config = dict(
    n_layer=8,
    d_model=320,
    n_experts=24,
    experts_per_token=2,
    d_expert=160,
    d_shared_expert=128,
    activation='geglu',
    moe_layers=[1, 3, 5, 7],
    router_score='softmax',
    normalize_top_k=True,
    routed_scale=1.5,
    balance_loss=0.0138,
    balance_bias=False,
    shared_expert_gate=True,
    init_std_router=0.019,
    lr_router=0.000778,
    vocab_size=19232,
    norm='layernorm',
    norm_eps=1e-05,
    tie_embeddings=False,
    optimizer='muon_variant',
    lr=0.00998,
    beta1=0.93,
    batch_tokens=65536,
    seq_len=2048,
    train_tokens=499600000,
    steps=7624,
    dataset='wikipedia_en',
)
Below are experts of layer 3 (counted from 0) of a mixture-of-experts language model. Rows are named router (the router's row for the expert) and show model dimensions 32-63. Each number is 500 + 25 x the weight over its row's rms, rounded and kept within 0 to 999. Numbers have three digits each.
After each expert's rows: a language model's description of what the expert responds to. This comes from a sample of Wikipedia text that the model never trained on.

# expert 20
router:510530445507499498495487497514518482540508469461494488528502460493464444476494517512491517481553
What it handles: Lowercase word-start pieces. First lowercase letter or piece of a word, often after a hyphen or compound start, such as hand-made, e-mail, f, sp.

# expert 14
router:480532517463479470485510468508495515492442487467499454481478526504473504505472440498473480478474
What it handles: Time and sports nouns. Nouns for time spans and months, sports results and section words, such as years, season, November, month, loss.

# expert 23
router:509527505492515484535466497489491492449468524479478501537481470514532480527495509496536456495554
What it handles: Ordinals, awards, roles. Ordinal suffixes st, nd, th and role or award words like Best, Nominated, Won, member, deputy in career and awards tables.

# expert 11
router:488501517500535522504500522472519515474538451474491472493499500508495499508465481465517491520494
What it handles: Classifying nouns, headers. Category nouns like species, genus, family, son, daughter, station after "a", plus "=" article headers and coordinate markers °W.

# expert 13
router:447487478504499495491511506519536476534506533540488526526513458483542524514524484558499500550490
What it handles: Personal name pieces. First names such as John, David, James and word pieces inside people's names, like Sha-un, Jac-ob-s, J-ad-en, in lists and tables.

# expert 16
router:559499474458498516477476529527515495503479520545506467521485493529530503480489501477492512565495
What it handles: Place and nationality names. Country, city and nationality names or their final pieces, often after New, United or the, such as York, States, France.

# expert 22
router:481478518500493490542474532487511522493484519497488491485486484471516518521469477485509498527485
What it handles: Abstract and institutional nouns. Common nouns for institutions, groups and activities, such as government, community, music, policy, development, faculty.

# expert 12
router:487493490515491488482441490497480481509511514534467500500448501500491509450512540480515501463515
What it handles: Relational prepositions and articles. Prepositions and articles linking noun phrases, like of, the, from, between, notably "households, of which" in census text.

# expert 15
router:480530533494510524513520531561513530466544476547516485483478480461474477482516489538486518529543
What it handles: Math markup, taxonomic pieces. LaTeX symbols \, {, }, ^ in formulas, plus pieces of Latin genus and species names and some mid-word fragments.

# expert 10
router:506491475495504531446497507523477513529472498546525539491496540486494536479495467503475486498472
What it handles: Verbs and clause prepositions. Action verbs and the prepositions or conjunctions that follow them in narrative, such as with, after, by, invite, blames.

# expert 8
router:466492447497531496569474482513509491472521501484488504480523502510452479524517507535494459460491
What it handles: Auxiliary verbs and adverbs. Auxiliaries and copulas such as was, is, has, been, plus -ly adverb endings like hardly, irreversibly, roughly.

# expert 7
router:500520510544506513526530479471526520510513505471566504512478522533509495486501494506504470546508
What it handles: Mid-word fragments, quantifiers. Inner word pieces such as fl-or-ist, l-uc-rative, sal-ts, plus quantifiers all, various, several, and numbers before thousands or percentages.

# expert 9
router:480495525494509508523537523510489472501563523604509508484513481453468480485507504519486502493468
What it handles: Title and list separators. Colons, dashes, pipes, commas and "(" separating parts of list entries, as in "Kevin Hart: Let Me", "Boston:", "Calls (1954)", plus country codes ESP, NED.

# expert 19
router:511511487462510492475516530486508470527518454454489518499523502491488474512491519551516491559527
What it handles: Table scores, subject pronouns. Numbers and signs such as 0, +1, − in sports statistics tables, and subject pronouns he, she, they, it opening sentences.

# expert 3
router:528497538481445476504533501479514469524466482476530485542488515496555514475526495478478509499433
What it handles: Year and number onsets. Space or "(" before a number and year stems 201, 199, 198, as in "1979; 47 years ago", "In 2025", and table cells.

# expert 2
router:489484524485513500459456513496504515517473480469495508502549533504513467526503506489481515498525
What it handles: Foreign-name letter pieces. Short letter and diacritic pieces inside non-English personal and place names, often in tables or lists, such as ö, ić, re.

# expert 1
router:531487512517506515530562516462472449507535548477477499474531508503463521540514537473454511450479
What it handles: Clause-joining conjunctions. Commas, and, or, but, which, including and while that join clauses or list items in running prose, e.g. "rupture, and did".

# expert 0
router:501470520501499443484497483532484507503487491498523481536493488481474547489530545480514499483468
What it handles: Word-final suffix pieces. Closing pieces of longer words and names, often plural or Latinate endings, such as -ens, -ium, -ers, -otes.

# expert 4
router:542532486499506543459516475502466531490525534512492478499530488510466486498480487483580517455501
What it handles: Table cells and headings. Pipe separators between wiki table cells, plus section heading markers (==, ===) and line breaks in lists or infoboxes.

# expert 18
router:474493507510500461520537495515457476534496512490501515533537472498479484500520519521495501513532
What it handles: Sentence ends and list starts. Periods ending sentences or paragraphs, and hyphens or pipes opening new list lines and table rows.

# expert 17
router:503477517512495481502514469510517538473522481524479506454529541505529482549506481529478487522506
What it handles: Numeric digits and in. Digits and two-digit numbers that complete dates, codes and table values, e.g. FIPS 48-11725, "189-6", plus the preposition in.

# expert 6
router:496506481522486551505538467479496466479488499505527491505489497538492521467469498484488519495508
What it handles: Capital word-start pieces. Capital initial letters or first pieces of capitalized words, often after hyphens or "the", such as St, -B, Mechan.

# expert 21
router:513522529546485480507504487481484530478511509467485565467497521479553471504468501495498534498525
What it handles: Determiners and possessives. The, a, his, their, its, 's before a noun phrase, often followed by first, new or second.